python train.py --n_experts=64 --experts_per_token=2 --d_expert=128 --router_score="softmax" --vocab_size=32000 --norm="rmsnorm" --beta1=0.9 --train_tokens=357500000
Below are experts of layer 8 (counted from 0) of a mixture-of-experts language model. Rows are named router (the router's row for the expert), down (a neuron's output weights, with its number) and show model dimensions 0-191. Each number is 128 + 32 x the weight over its row's rms, rounded and kept within 0 to 255.
After each expert's rows: "comes before" lists some tokens at least twice as common just after its tokens as in all text. This comes from a sample of Wikipedia text that the model never trained on. Tokens count by the router's weight.

# expert 1
router [141 112 169 113 132 148 148 114 107 166 139 152 102 191 109 147 122 193 148 155 139 133  83 132 152 119 116  94 128  87 118 115 140 155 208 114  93 108  81 115 153 135 155 182 136  70  90 118 152 141 103 163 123 149 140 172 137 123 185  79 114 145 156  81 164 126 110 186 136 161 148 109 157 185 124 168 129 100  83 153 113 103 164 133 149 142 140 130 118 148  67 133 131 123  78 154  80 121 109  97 105 120 149 106  83  83  89 134 151 179  82 115 152 119 148  82 100 163 143 175 112 162  92 105 168 222  55  87 143 120  79 101 114 144 111 173 100 135 135 128 117 189 123 116 102 114 127 103 166 168 103 195 127 126  90 153 141 103 156 116 167  75  80 137 113 151  79  92  58 177 182 118 151 123 110 146  99 115 129 138 122  90 163 102  50  80  74  98 159  87 117 151]
down0 [150 133 134 111 140 126 172 161 147 112 120 121  96 117 158 119 102 183  58 186 163 137 145 110 130  85  94 134 151 123 177  90 125 129 166 142 117 123 130 125  93  83 128 118 213  90  97 155  91 119 137 175 127 126 140 126 113 141 141 186 122 161 163 119  72 152 120 109 112 130  86  92 160 116 183  94 167 130 112  74 140  95 145 115 114  92 159  79 110  98 109 140 159 122 120 157  62 122 118 172 139  89 136 121  96 166 152  52  89 127  99  75 135 138 126 138 197 157 115 218  94 135 159 121  88 127 112 119 124 125 104 106 115  75 137 110 145 114 114 129 112 159 158  75 176 104 145  97 125 159  49  92  77 118 172  76 140 108 116 125  54 116 101 149 120 134 116 123 106 175  80 119 122 175  90  94 166 115 109  81 182 146 124 194 101 128  28 164  90 111 100 152]
comes before: " of", ".", ",", " in", " to", " for"

# expert 56
router [ 92 124 143 175  73 196 165 131 138 203 102 125 106 129 137 116  98 159 187 224 115 103  96 137  97 162 190  84 132  98 105 111 102 159 154 119 109 192 140 130 111  92  84  97  78 115 131 147 118 148  97  71 101 109 105 120  60 115 135 149 129 139  47  98 134 182 105 134  96 123 112 147  97 121  82 130 136 143 135 164 169 117 168 127 181 148  84 128 114 211 109 113 167 160 176 154 113  99 141 111 113 141 117 133 116  51 112 109 129 126 123 106 119 147 101 121  84 145 101 155 123  72 108 148 167 144  84 165 163 202  86 182 143  98 121 132 114 150 142 144 137  86 149 131 199 181  59  80 137 120 112 176 108 140 144 146 105 146 116 123  98 149  86 120 144 163 171 108 134 146 154 144 117 108  62 143 107 133 159 154 115 147 161  60 118 138 163 121 139 161  85 115]
down0 [154 145 144 116 125 159 173 159 131  76 120  90 136 100 162  80  91 163  91 194 135 111 153 102 181  69 151 157 161 152 158 140 111 113 126 160  77 166 156 139  89 206 168 155 167 118  98 130 123 120 143 131 133 150  93 122 166 176 180 183 122 121 161  88  95 109 156  54 119 117  96 147  93 189 126 134 121 167 154 100 126  86 148 207 108 116 134 124  61 120 124  71 140 118 145  97  85 167 164 147 188 109 110 134 126  86 126 180 156 102 103  55 116 148 115 126 102 143  98 160 106 140  96 138 104 188 111 151 113 141  64  96 101  90 106 136 138 102 102 142  67 136 157 107  81 130 166  89 127 118  77  92 102 167 128  76  64 132  96 141 114  90 158 145 131 121 111 127 104 148 164 130 113 116 171 166 171 119 144 128 148 197 116 155  50 143 100 125 128  75 112 126]
comes before: "\n", " The", " he", " the", " In", " He"

# expert 24
router [155 108  63 166 166 132 180 121 117 169 126 188 152 144  75 124 144  88 131 162  91 106 117 111 172 179 119 112 143  55 104 156 154 173 143 101 154  98 158 191  90 119 120 119 120 130 101 113 149 127 114  97 144 122  70 153 110 137 110 145 127  71 133 162  80  54 172  78 121 177 114 111  81 175 135 145 122 146 130 157 133 137 133 118 188 133  56 190  91 186 108 170 128 157  98  60 133 109 141 149 111 105 131 137 152  76  47 135 130 137 113 129 141  85 134 154  82 133  90  90 143 159 111 128 102 140 162 133 120 146  82 125  61 161 105  88 112 198  90 112 137 137  86 150 121  95  83 142 168  63 129  90 174  88 160 118 144 181 118 141 115 146  90 136  95 169 132  75 140 125 145 173 119 141 100  96 189 110 102  99  94 116 143 132 179 120 134 140 128  70 104 111]
down0 [197  43 116  81 110 126 143 148 174 194  73 194 104 136 175 111 163 110  19 124 177 146 124 106 178 125 157 146 173 132 114 148 124 143 117 130 123 152 122 159 108 129 133 107 171 139 148 137 145 129 149 118  83 134  92 112 147 153 135 157 155 145 155 171  91 117 117 133  83 103 114 176 139 189 125  59 123 118 117 133 127  86 163 120 133 103 124 115 131 123 129 167 122  98 137 111 116 107 114 110 167 120 162  50 146  77 122 119 147 149 130  90 164 141 127 131  97 155 120 142  97 136 160 106 136 159 148  81 105  71  50 125  87 107 147 101  62 139 181 126 108 173 166 135 153 125 173  69 157 124  46  45  80 111 170  94 142 134 119 174 110 144 109 106 120 106  72 171 184 158  74 110 142 130  98 143  91 163 143 124 136 152 123 115 115  86 117 170  98 101  95 141]
comes before: "-", "|", "\n", "==", "The", "2."

# expert 31
router [172 113 164 114 210 150 123 133 139 136 165 167  47 154 152  98 160 163 132 174 173 111 111 162 167 137 141 105 140 114 202 129 131 197 162 137 139  72  95 143 166 155 147 161 131  50 198 126 139 112 170 115 149 110 160 151 152  71 131  67 155 149 172  99 138  68 157 140  86 135 137 148 113 134  92  95 116 147 135 154 184 119  53  81 106 130 137 161  95 102 112  88 135 194 117 109 202 170 137  97  83 120  94 118 123 141 178 109 157 103 148 157 112 150 101 131 159 157 132 152  87 141 124 160 116 135 120  93 139  98 133 138 138 113 146 151 120 108 181 119  77 143  85 129  94 149 105 102 154 154  89 126 110 138 137 156 193 170  92  90 183 140 144 137 161 106 103 183 170 101 129 112 147  81 106 147  82  58 112 134 116 181 153 152 135  72 112 115 151 148 119  92]
down0 [171  98 120 117 132 118 197 163 145 135 108 125 191 115 147 121  71 120 140 162 184 173 178 100 155  96 149 152  98 142 163  49 116 205 131 135 103 153  67 126  73 179  70  68 167 112 116  88 133 102 136 144 108  60 149 102 117 138 133 141 140 106 142 181 176 140 117  63  99 120 104 103  98 108 194  97 142 143 122 110 173 119  75 130 128  78 121 143  95 136 175 112 148 138 155  86 153 161 176 135 159  84 163 122 104 118 126 128 129 142 149  32 185 154 113 138 136 103 145 154 152 147 103 117 107 108 165  98 155 123 137 110 129  99  72  99 139 107 142 102  48  80 164 147 114 104 129 122 144 111  91  80 124 127 157  92 108 106  95 127 128  95 145 197 124  83  88 118 160 107  82 128 148  89 145 125  87 109 179 126 137 145  93 110  97 198  93 156 124  96 109 101]
comes before: "s", "==", ".", ",", " and", " =="

# expert 60
router [139 111 164 173  69 128 150  91 162 153 124 145 160 102 161 193 102  74 133  66 114 109 143 146  89 129 109  87 123 101 129  62 115 122 119 141 133  44 118 117 116  78 118 110 131 111 142 155 134 114 123 160  97 163 185 100 148 176 170  95 170 150 118 118 123  93 132  94  94  60  98  79 116 121  79 109 166 138 157 128 143  82 126 157 133  83 137 104 154 150 171 105 182 130 135 149 126 155  93 115 156 107  79  88 126 111 157 123 166 134 139  62 124 119 117 188 121 117 153 168 132 114 149 126 143 125 159 180 160 118  91  95 135 107 166  60 121 119 183 122 193  92 131 121 112 173 116  88 149 102 110 155 108 142 175 137 128 105 161 145  99  89 125 158 173 111  86 126 204  98 151 141  87 125 178 142 109 167 162 159  83  26 150 128 132 137 123 158  96 211 110  70]
down0 [160 112  87  82 146 143 179 145  72 149 124  86 126  63 130  88 131 208 102 192 184 115 213  43 136  88 150 163 167 129 136  81  80 177 136  77 125 157  89 147  75 175 164 129 159 108 103  93 159 152 147 125 102 102 110 117 123 150 159 158 129  96 177 168 120  96 116  79 126 119 111 179  98 128 140 107 172 177 131 101  90  40 119 153 170 122 139 158 115 118 131 125 169 106 138 123  77 138 166 158 131 149 152 189  73 112 111 143 117 143 140 127 161 186  99 149 162 140 148 140 164 133 105 127 115 118 155 159 143 111  84 126  79  86 127 136 158 108 133 123  86  87 149 133 146 110 166 131 121 175  82  95 123 132 192 146  98 179 116 121 107  99 120 174 161  61 126 148 144 166 153 150 165 118 137 142 109 124 169 129 157 190 109 174  80 127 120 161 117  83 126 110]
comes before: " the", " a", " his", " her", " its", " their"

# expert 42
router [108 172 111  95  80  84 113 125 145 112 148 146 110  68 157  78 109 171 112 174 103  89  53 120 163 153 124 101 134 104 152 168 109  89 167 134  98  88 148 104 125 136 100 151 184 162 176 130 139 170 165 151  96 139  89 118 155 157 102 119 168 141 144 128 176  91  84  81  71  91 144 136 107 163 141 136 166 133 132 137 119 119 110 110 187 196 127 126 111  71 135  63 103 141 163  87 113 112 105 154 173  93 141 121 152 140  94 120  94 129  83 136  96  97 186 169 150 204 143  63 131 114  96 104 123 113 116 126 101 145 161  97  86 165 116  97  87 160  79  99 174  96 114 130 138 120 126 110 120 173 140  74  83 124 165 159 109 101 109  87 113 126 126 130 124  92 148  98 140 128 154 113 106  91 135 178 102 145  68 230  96 121  66 119 129 121 164 121  74 103 172  60]
down0 [189 106 147  88  87 126 160 145 159 153 133  95 158  70 219 119  93 163  84 226 166 107 174  80 145  76 103 146 165 107 126 120  80 147 148 171 148 151 157 151 148 145 119  97 165 148 105 133 141 129 123 162 122  92 140  73 125 124 130 135 103  87 148 189 144  95 122  81  98 132 105 151  83 110  97  76 166 189  95 115 100  46 170 162 151  77 115 149 146 110 140 124  94 101 150 146  89 126 136 161 177 128 121 110 100 141 107 133 134 141 109  95 148 131  80 123 102 109 108 169 115 125 125 101 153 184 142 116 165 122 107 104  44  97 142 126 158 109 133 103  66 153 172 112 106 103 133 122 167 147  57 100 119 119 163 122 128 123  56  81 106  85 151 163 125  69 110 166 155 161 121 137 129 138 167  96 114 101 164 138 109 184 105 138  89 133  73 165  83 103 118  91]
comes before: "s", " to", "ed", "ing", " the", " that"

# expert 36
router [170 126 129 157 131  83 192 118 157 108 138 137  82 103 137 126 122  57 131 184 119 184 125 142 121 128 150  95 206 131 107 164 159 145 175 140 142 136 159  76 133 186 178  93 138 113 115 164 147 148 121 139  39 102 139  78 148 159 124 115 124 129 167 144 131 121 118 150 146 144 168 137  99 159 171 162 129 171  57 181 154 116 167 113  80  97 120 130 159 104 107  89  99 141 133 118 111 102 128 147 145 138 155  75 138 167  95 129  87 179 146 172  93 145 101  97 105 111 179 191 144 107 101 122 112  93  94 132 164 174  93 173 133 102 164  68 121 134  79 110 142 156 114 116  80 180 135 195  93 111 120  79 190 141 100 106  93 140 142 105 105 182 156 134  95  72 208 100 155 158 113 153 118 128  99 172 112 130 114  78 102 146 132 173 160 178 141  82 117 112  95  88]
down0 [207 130 120  93 115 148 111 179 176 161 117 103  94  81 136  92 137 149 111 179 192 157 158 127 195  85 132 123 184 162 109 125  70 184 115 128 147  32  92 140  92 151 155  52 107 126  14 131 174 136 116 162 117 124  52 133 117 152 140 169 101 105 108 162 103 132  53 112 138 152 114 166 124 137 174 108 121 122  58 122 134  85 152 134 100 129 140 132  89 143 114 109 118  82 132  70 123 102 153 109 167  81 123 118 122 138 114 152 121 107 142 112 125 121  79 144 127 156 144 115 191 113  75 123 124 141 154  68 139 100  75 121 161  86 121 103  94 174 190  82 137 115 154 138 157 129 152  67 137 154 102 100  87 126 139  89 132 192 125 124 114 143 110 117  97  98  92 134 112 107 107 120 167 121 216 142 128 135 102 142 115 114 128 126  89 142 113 105 127 116 111 112]
comes before: "\n", " |", "W", " -", "---|---|---|---|", ")"

# expert 4
router [158 104 141  96  59 114 150 141 137  74 147 183 184  79 138 166 146  87 100  96 110 111 129 137 184 126 186  54 152 119 180 150 140  67 135 159 158 177 194 134 134 173 135 101 132 142 167  90  82 130 159 112 112 168 110 149 118 110 175 163  95 157 137 159 160  81 119 161 154 137 100 170 135 102 144 150 168  93 120 159 112  80  55 183 113 144 111 158 160 117  83  78 124 158 168 145  86 161 112 120 119 145 106 106  87 194 126 161  87 165  95  86 112 128  98 134 144 138  84 166 105  84 155 122 151  97  67 127 171 155  97 137 139  72  70 123 140 113  69  99 178 112 151 104 105 145  92  80 121 128  90  89 108 144  95  73 128 112 123 143 147 120 131 128 121  99  76  91 154  97 121 161 176 125 177 119 140 132 130 137 111 147 105 122 147 186  78  75 120 112 148  76]
down0 [170 100 110  74  78 144 159 134 119 125 126 140 160 138 211  85 129 176 124 142 185 104 132  95 149  80 149 132 123 187 100 138  99 153 156  79 136 123 120 144 117 127 185 135 138 113  48 109 180 114  26 188 102 119 125 120 116 140 153  68 155  97 124 186 122 150 117 153 122 155 103 149  92 147 156  60 118 191 169 101 126 125 133 161  82  39 152 114 137 149 169 125 108 101 114 127  94 168  87 181 139 156 119 117 121 127 101 133 127 100  90 115 123 151 128 129 140 152  88 163 204 141  86 113 128 145 128 171 112 112 141 124 116 113 171 120  92 131 166 104 149  98 157  89 165 133 131  94 152 172  24 131 104  95 132 162 124 143 125 172  91 188 143 138 133 124  67 160 151 164 148 101 148 175 127  78 135 144 171 125  80 138  89 122 107  99 100 156 133 113 138 184]
comes before: "\n", "The", " in", " on", "In", ":"

# expert 3
router [175 134 112 125 121  78 174 142 169 132 177 137 122 136 115 134 136 132 234 180 118 156 125 128  79 139 101 127 128  81 136 113 180 100 113 127 116 123  96 124  85  96 163 123 129 164 129 124 113 122 128 159 129 119 127 155 128 170 157 120 175  92  97 157 114 149 135  80 132 151 127 141 151  76 153 106  97 108 155 158 165  64  68 108 160 156  70  94 139 111 193 123 111  68  85 154 184 138  83 125 125 136 151 102 159 170 131 108 169  64 141 201 124  89 154 154 149 170 166 122  90 103 127  74  97  93 129  99 150  70 170 171  79 115 110 125 152 142 114 110 152  78 217 166  88 161 156 119 175 143 146 145  98 164 134 145 127 173 137  75  96 151 152  69 148 127 122 175 121 194 144 148 106 161 141 151 142 123 131  88 201 139 101 155 126 123  78  70 130 107  88 128]
down0 [188 127 139 122 100 129 131 171  96 126 109 100 109 106 199 130 142 124  49 168 197  93 134 122 135  69 172 167 137 130  92  79 147 184 155 129 131 136  94 155 102 173 140 119 110 140 119 166 102 149  98 149  87 115 115 104 111 162 111  96 130 120 140 174 131 172  88  96 101 125  59 141 127 113 131  52 150 200 133  78 122 121 153 111  92 102 129 171  79  84 163  99 107  61 183 118 127 100 174 112 108 117 135 116 124 170 175  79 126 161 144 123 119 112  89 136 133  82 137 187 143 121  80 119 102 161 179 144 116  78 109 130  52  78 158  95 135 118 180 112 131 127 153 123 135 153 151 127 182 184  35 115 126 111 173 125 108 132  91 102 126  77 153 164 130 123 145 110 167 169 111  68 148 146 115 134 128 147 147  96 115 206 120 155 107 119 108  77 122 115  83 117]
comes before: "s", " first", " father", " own", " to", " mother"

# expert 35
router [164  97 186 116 133 171 132 114 145 137  94 101 112 115 156 157 123 101 122 152 153 112 112  92 135 154 173 128 101 102 196  89 152 102 207 108 209 181 116 155 126 141 117 158 135  57 161 165 130 108 161 108 141 168 161  95 116 140  95 119 162 208 110 148 144 118  92 114 131  98 102 140 153 144 106 122 147 162 141  84 153 108 115  68 148  70 142 131 108  84 162 171 152 149  91 105  75 147 127  80 119 129  83 145 145 166  91 125  60 161 120 152 101 111 119 105 184 199 175 101 142  65 149 174 119 126  81 140 129 116 127  98  83 115  87 130 211 157 110 109 129 169 126 132 152 138  97  91 129  73 100 176 115 117 121 163 122 133 106 105 141 133 114  99 150 127  93  99 119  94 122  80  91 126 132 125 151 139 129 229 119 118 130 111  96  61  76  80  79  99 104  84]
down0 [155 131 110  90 128 113 154 163 162  92 147  94 172 106 135 107 130 139  98 140 193 141 172  89 134  85 158 129 177 152 117  97 108 146  99 109 102 140 103 144  98 203 140 166 155 146  83  95 177 162  88 126 104 105 175 125 149 121 153 176 144  67 184 191 142 117 145 102 101 148  35 172  89 108 153  97 145 210 170  70  77  93 144 175 103  94 136 116 118 132 154  93 134  80 150 115  86 167 158 157 171 122 169 148 109 150 147 159 113 150 134  96 139 174  98 131 120 148 128 127 153 172  90 129 102 150 102 105 134 134  48 109 110  79 140 108 151 154 146 115 112  93 140 157 118 161 178 132 130 150  85 117 110 144 153 113  69 164  95  88 121 116 145 163 139 127 104 198 126 160 139 184 131 164 167 115 105 114 152 102 122 220  68 145 128 134  80 141 153 186 138  97]
comes before: " the", " a", "\"", " that", " their", " with"

# expert 27
router [164 117 141 183  96 172 109 144  92 125 142 202 136 101  91 125 140 142  94 139  94  80  88 140 110 143 166 121 110 118 111  74 137 161  98  65  86 111 111 148 148 129 111 141 208  67 165 135 107 122 136 108 124 140 157 159  79 167  83  93 171 119  73 152 147 101 146 185 115  60 116 106 138 105 135 141 190 109 125 130 130 119 135 176 141 134 194 111 154 146  75 159  25 153 122 189 123 108 112 101 149 176 107  83 112  97 108 175 113 132  91 119 177  67  96  74 115 119  94 108 123 116  71 132 146 130 143 135 129 157  91 107 167 154  90 101 127 132 153 134 141 138 127  78 153 172 154 167  80 155 120 175  78 136 156 135  99 162 114 147 101 104  94 138 156 153 164 140 165 163 107 156 154 120 104  80 121 107 155 103  91  76 112 141 113  81 215 102 124 120 119 185]
down0 [142 122  86  96 114 148 187 138 116 126 125  49 120 124 174 103 129 153 118 173 189 128 130  77 143 107 178  99 150 169 149 122 137 161 166 154 104 157  93 145 100 126 142 133 191 113  90 125 144 137 149 177 112 113  89 108 104 179 143 161 150 106 105 119  99  92 143 102 111 140  53 112 121 105 139  72 212 155  53 125 119  72 143 115 158 106 167 116  63 105 158  80 118 124 110 159 115 101 118 163 156 131  87 153  76 108  98 164 178 142  90  77 143 102  70 115 133 169 149 166 150 151  83 148 145 127 150 150 138 147 105  93 133 110 133 139 169 144 134  92 113 144 148 135 154 142 151  95  92 162  62 130  55  50 187 130 103 173  83 108 101  94 175 146 142 136 123 144 181 137 148 163 161 151 117  97 106  86 162  62 135 128  99 146 140 132  60 133 136  64 145 118]
comes before: " and", " which", " but", " the", " with", " a"

# expert 54
router [120 110 134 151 121 163  88  77 139 174 108 124 194 138 166 124 132 171 106 141 105  60 124  67 166 140 142  98 118 105  99 107 160 121  93  96 177  88  94 126 161  77 104 120  47 128  90 103 179 118 107 124 132 152 153 153 126  68  87 133 137 154 132  71 112  68 117 104 118 106 144 167 105 148 105 161 151 118 121 144 138 111 117 150 167 162 119 154  97 114 158 116 103 124 194  85 142 111  77 158 152 147 111 115 174 140 101 128 138 103  80  60 138 142  70  76 200 169  88 108 110 203 166 192 141 120 129  94 153  90 119 171 143 166 120 208 130 168 137 118 106 110 149 183 136  81 125 133 107 101 115 159  81 105 147 120 166  49 137 148 146 129 119 102 128 128 118 138 160 106 141 103 177 120 169 114  98 117 143 171 147 120 126 100 132  91 159 156 158 144  32  89]
down0 [222  79 152 113 120 113 142 138 147 177 107 150 146 134 176 102  91 152  90 149 170 153 156 103 161 101 136 157 151 153 159 185  77 205 117 173 125 107 141 127  90 155 142 105 140 161  99 135 142  98 177 134  92 142  95  72 120 122 165 114 100 119 135 131 145 123 115  55 113 142 112 167 151 148 141  27 166 134  86  77 104  84 149 165 135  89 122 123 109  98 104 143 146 106 144 106 126 111 146 126 190  94 118 131 116 139 154 158 101 188 136  92 127  76 120  67 116 124 137 188 156 121 151  87 121 177 146 131 133  81  99  38  82 105 133 122 211 127 179 108  86 149 143  56 159 116 136  83 123 120 125 111  79 152 154  98 110 148 112  80 110 127 117 124 105  99  73 138 182 142 107 142 170 150 136 127 160 126 119 100  90 154 102 179  87  74 119 119 135 155 169 109]
comes before: ",", " and", " of", ".", " who", "'"

# expert 15
router [169  75 168 122 146 209 117 127  64 166 109 136 141 142 117  97 159 114 120 107 141 156 159 171 170 166 166 193  91 158 146 162 163 179 132 216 164 152  94 166 189 159 160 165 142 167 110 134 175 108 126  75  67 101 158 102 141 150 152 103 168 131 124 105 141 118 192 115 115 152 150 108 165  97  82 165 121  90 149 139 166 162 123  96 133  52 212  85 131 132  97 117 129  99  99 143 111 138  99  55 155 126 157 152 157 125 160 154 142 170  73 136  89  54 143 144  92 125 153 119 150 123 169 160 130 156  92 133 158 124 173 137 136 111 133 125 135 118 137 103 124 103 136  46 100  86 170 120 132 113 125 158 116 150 162 123 147 112  89 125 149 141  75 100 109 132 120 175 139 165  87  68 116 121 122 148 139 165 116 176  76 142 168 181 126 108  92 151  97 113 136 106]
down0 [148  90 116 111 145 126 145 145 143 146 132 110 133  76 165  70 109  96 130 164 151 132 174 101 152 129 150 129 149 144 142 116  48 180 149  82 183 159 104 138 162 163  97 162 132 111  80 155 145 142  79 162  87 111 104 116 154 121 130 123 156  64 131 108 104 127  80  86  85 141  78 165 111  93 104  82 138 111 130  76  65 114 171 102 141  83 138 126  77 187 149 121 163 126 183 159 160 194 124 161 154 107 169  78 109 138 138  75 120 120 154  69 133 115 107 135 150 109 137 181  97 163  92  97  94 168 133 136 129 123  93 159  29 134 150  69 156 135 152  77 127 185 106  87 169 134 146 131 163 183 119 130  84  78 191 164 124 153 140 150 139  76 114 100 128 141 106 120 172 110  59 124 154 114 161 126  79 144 135 133  70 167  92 163  86 146 121 134 136  94 111 121]
comes before: ",", " (", " de", "–", " *", "a"

# expert 46
router [125 142 130 103 166 132  82  68 127  80 150  94 136 138 145 117 100 113 193 102 153 119 158 160 114 142 101  94 155 149 148 146 198 197 100 143 103 130  99  74 137 156 177 168 163 139 177 159 158 163 155 156 120  71 122 137  83 128 160 120 145 167 133 123 144 128 128 117  55 157 167 131 121  96 140 155 199 167 129 176 130 126 167 124 140 169 146 156 142  74 117 151 101 133 142  87 121 106  79  85 166 179 120  81 112 106 145 151  96 120  87 132 138 156 112 124 103 180 165  64 144 102 137  80  93 111 107 137 129 173 120 108 160 123 125  94 199 102 101 102 122  73 139 117 149 116 103 132 183  82 127 119 211 135 150 140 104  84 122 138  93 162 126 128  99 179 125 100  28 125 137 113 130 156 106 144 140 139 170 108 114 178 140  84  92 115 108  87  21  88 124 118]
down0 [191 109 137  97 159 160 194 221 159 139 116  67 158  89 139  60 105 143  66 157 172 142 198  86 146 112 128  98 172 125 134 114 121 198 129 118 129 120 163 131 114 164  79 103 124 160 130 127 172  97 115 174 110 138  91  79 142 152 135 130  91  75 106 147 139  99 127 120 132 142 113 158  56 106 127  94  95 154 114  72 122  61 145 197 142 126 165 157 141 126 136 174 147 132 112 121 119 137 113 115 136 128 121 133 101 116 111 115 171  55 117 116  89 171  97 105 127 100 176 192 133  94 111 122 135 136 193 160 136 147  94 118 148  98 111 135 135 131 150 102 160 141 145  90 146 128 155  79 118 146  78  90 142 180 146  93 132 127 155 115 160  99 192 168  96  91 139 136 153 138  97 143 104 104 164 118  87 116 109 124  97 161  77 134  57  82  94 149  58 136  58 108]
comes before: "ing", "ed", " to", "d", " by", "ation"

# expert 20
router [168 139 111 149 130 102  97 152 170 142 143 159 181 130 122  84 157 129  94  90  67  95 143 146 119 124 117 117 110 177 150 174 126  99 145  92 166 156 148 142  93 109 108 125  98 165 139 141 129  94  84 163 138 111 118  80 133 116 111 119  93 104 138 131 143 172 140 141  51 121  71 101 151 117 161  96  65 192 156 163 111 154 148 109  82 135 132 133 176  98 165 107 153 115 171 124 103 205 167 112 100 198 151 149 156 134  97 184 151 176 107 140  96 188 119 119 155 117 108 194 143 171 106 149 165 151 119 140  87 126 106 185  91 199 164  91  84 136 102 107 150 159 164 195 102 102 116 192  82 144 139  89 186 114 175 107 143 130 181  53 110 164 133 159 118 110 129 142  95  71 119 117  64 128 146 148  98 100 121  54 137 138 155 150 106 144 119 138 145  93 113 164]
down0 [148 142 121  92 131 163 185 200 113 134 140 138 108 127 111  89 128 177  78 187 189 120 175 128 154 118 143 180 158 164 118 118 115 145 169 153  51 180 123  80 115 150 143  44 126 118  69 112 119 136 123 200  81 104  95  64 116 147 152 183 146 120 141 150 137 121 100  84 103 156  83 106 159 157 176 112  89 176 132 140 117 101 166 168 102  83 171 142 116 173 168 158  83 144 129 107 163 127 157 108 148 152 112 156 107  92 181 100 117 186 102 125 174 137  87 120 138 118 144 187 118 116 103 146 170  85 140 131 157 130 102 113 140  78 151 137 171 161 153 124  90  78 159 119 150 136 129 158 108  97  83 148  94 113 173 114 102 191 108  50 152 104 166 147 118 122  93 151 165 167  95 125 130 185 128 105 134 125 145 100  98 150 100 141 131 112  79 113 107  69  86 170]
comes before: " |", " \"", "|", "==", "===", " Title"

# expert 12
router [ 87 120 163 169 123 132 170 181  88 103 162 122 162  87 163 160  96 130 133  94  71  83 148 133 195  80  63 110  84  54  88  73  66 116  89 109 112 141 129 182 152 140 134 124 112 170 121 150 162 105 111 128  98 143  99 105 131 142 132  68  84 163 102 158 130 107 130  79 116 110  93  97  83 127 108  95 149 126 122 134  91  96  92 174 137 132 137 184  78  97 194 148 107 121 118  99  85 108 164 120 121 113  68 145  77 112 106 130 127 144 143  97 146  59 163 111  91  87 100 137 110 126  71 104 137 146 168 114  98  87 106  43 120  82 107 134 160 115 173 167 139 115 113 120 120 162 124  92 148 154  89  83  94 161 118 102 134 166 121 162 168  92 155 132  54 123 122 121  68 112 135 128 161 146 144 138 125 144 188  75 138 123 142 193 145  93 100 132 118 196 131 123]
down0 [161  89 131  98 107 100 160 156 176 161  69 142 124 135 180  49  86 135  63 175 173 129 169  81 204 142 175 191 123 131  84  86  77 180 133 205 141 173 123  91 101 169 119 117 145 112 115 108 140 142 135 185 142 113 103 119 131 145  87 124 117 102 157 168 120  86  95 128  82 119 106 139  75 117 106  90 170 160 144 139  88  63 115 191 123  66 127 155 101 134 163 157 110  90 130 140 103 119  93 149 188 157 117 109 135 136 121 123 119 104 110 109 145  97  77 148 112 142  98 193 193 112 144 136 124  98 137 151 166 116  88 159 106  62 103  96 147 108 169 101 118 148 148  59 136 129 158 108 158 142 141 117 131  86 140 138 100 178 123 110 143  95 182  88 145 126 107 162 135 154  74 121 120 119 141 118 143 127 179 149  82 191  70 114 128 137 107 133  69 111 115 125]
comes before: "==", "The", "===", "In", "S", "A"

# expert 62
router [185 105 140 120 124 141 166 170 131  95 146 115 141  93 117 102 121 108 110 130 163 107 168 158 157 117 172 192 123 150 130  98 160 158 102  94 124 146 109 101 170 130 108 107 163 104  74 161 120  74 112 126 117  95  58 140 154 139  83  88 130 142 145  73 127 100 152 165 132  69 128  53 136 140 122  38 107 132  52 121 114 147 146 125 108 102 167 127 143  95 131  84 188 161 145 108 141 130 154 134  62 122 132 193 113 148 121 183 175 155 184 127 127  89 118 125  71 141 119  83 134 149 199 137 128 135  87  96  84 119 203 138 125 186 161 158 138 149 112 113 100  93 106 175 167  83 151 143  67 127 164 109 186 102 150 106 159 115 104 136 138  49  89 167 159 148 130 151  76 105 129 158 108 151 136 157 149  92 123 145 146 142 111 141 190 126 152 140 123 153 108 208]
down0 [167 103 136 136  83 136 139 148 120 167  82 136 125  91 228 112 106 129 117 137 171 152 124 119 106 114 146 164 138 159 112  80  75 186 174 175 109 122  91 149  34 201 127 116 113 127  90 128 150 140 105 154  78  96 120 120 165 142 139 147 140 143 122 146 115 133 128  94 160 142 114 169  33 147 149  74 161 187  83 100 131  71 169 166 178 124 110  59 143 152 168 131 130 109 125 107  73 116 104 139 120 177  97 117  55  81 131 110  96 116  93 101 113 127  89  76 135  89 124 113 160 142 103 104  63 126 136 130  99 129 107 110 123 134 129 157 134  93 144 125 138 171 166 132 145 132 144  87 128 143  57 114 101  76 170 113  82 160 101 141 116 109 108 195 153  86 146 183 164 138 103  97 172  95  93 110 102 156 159 147  75 152  85 141 113 126 102 141  89  94  85 131]
comes before: " |", ";", ",", " of", " School", " ("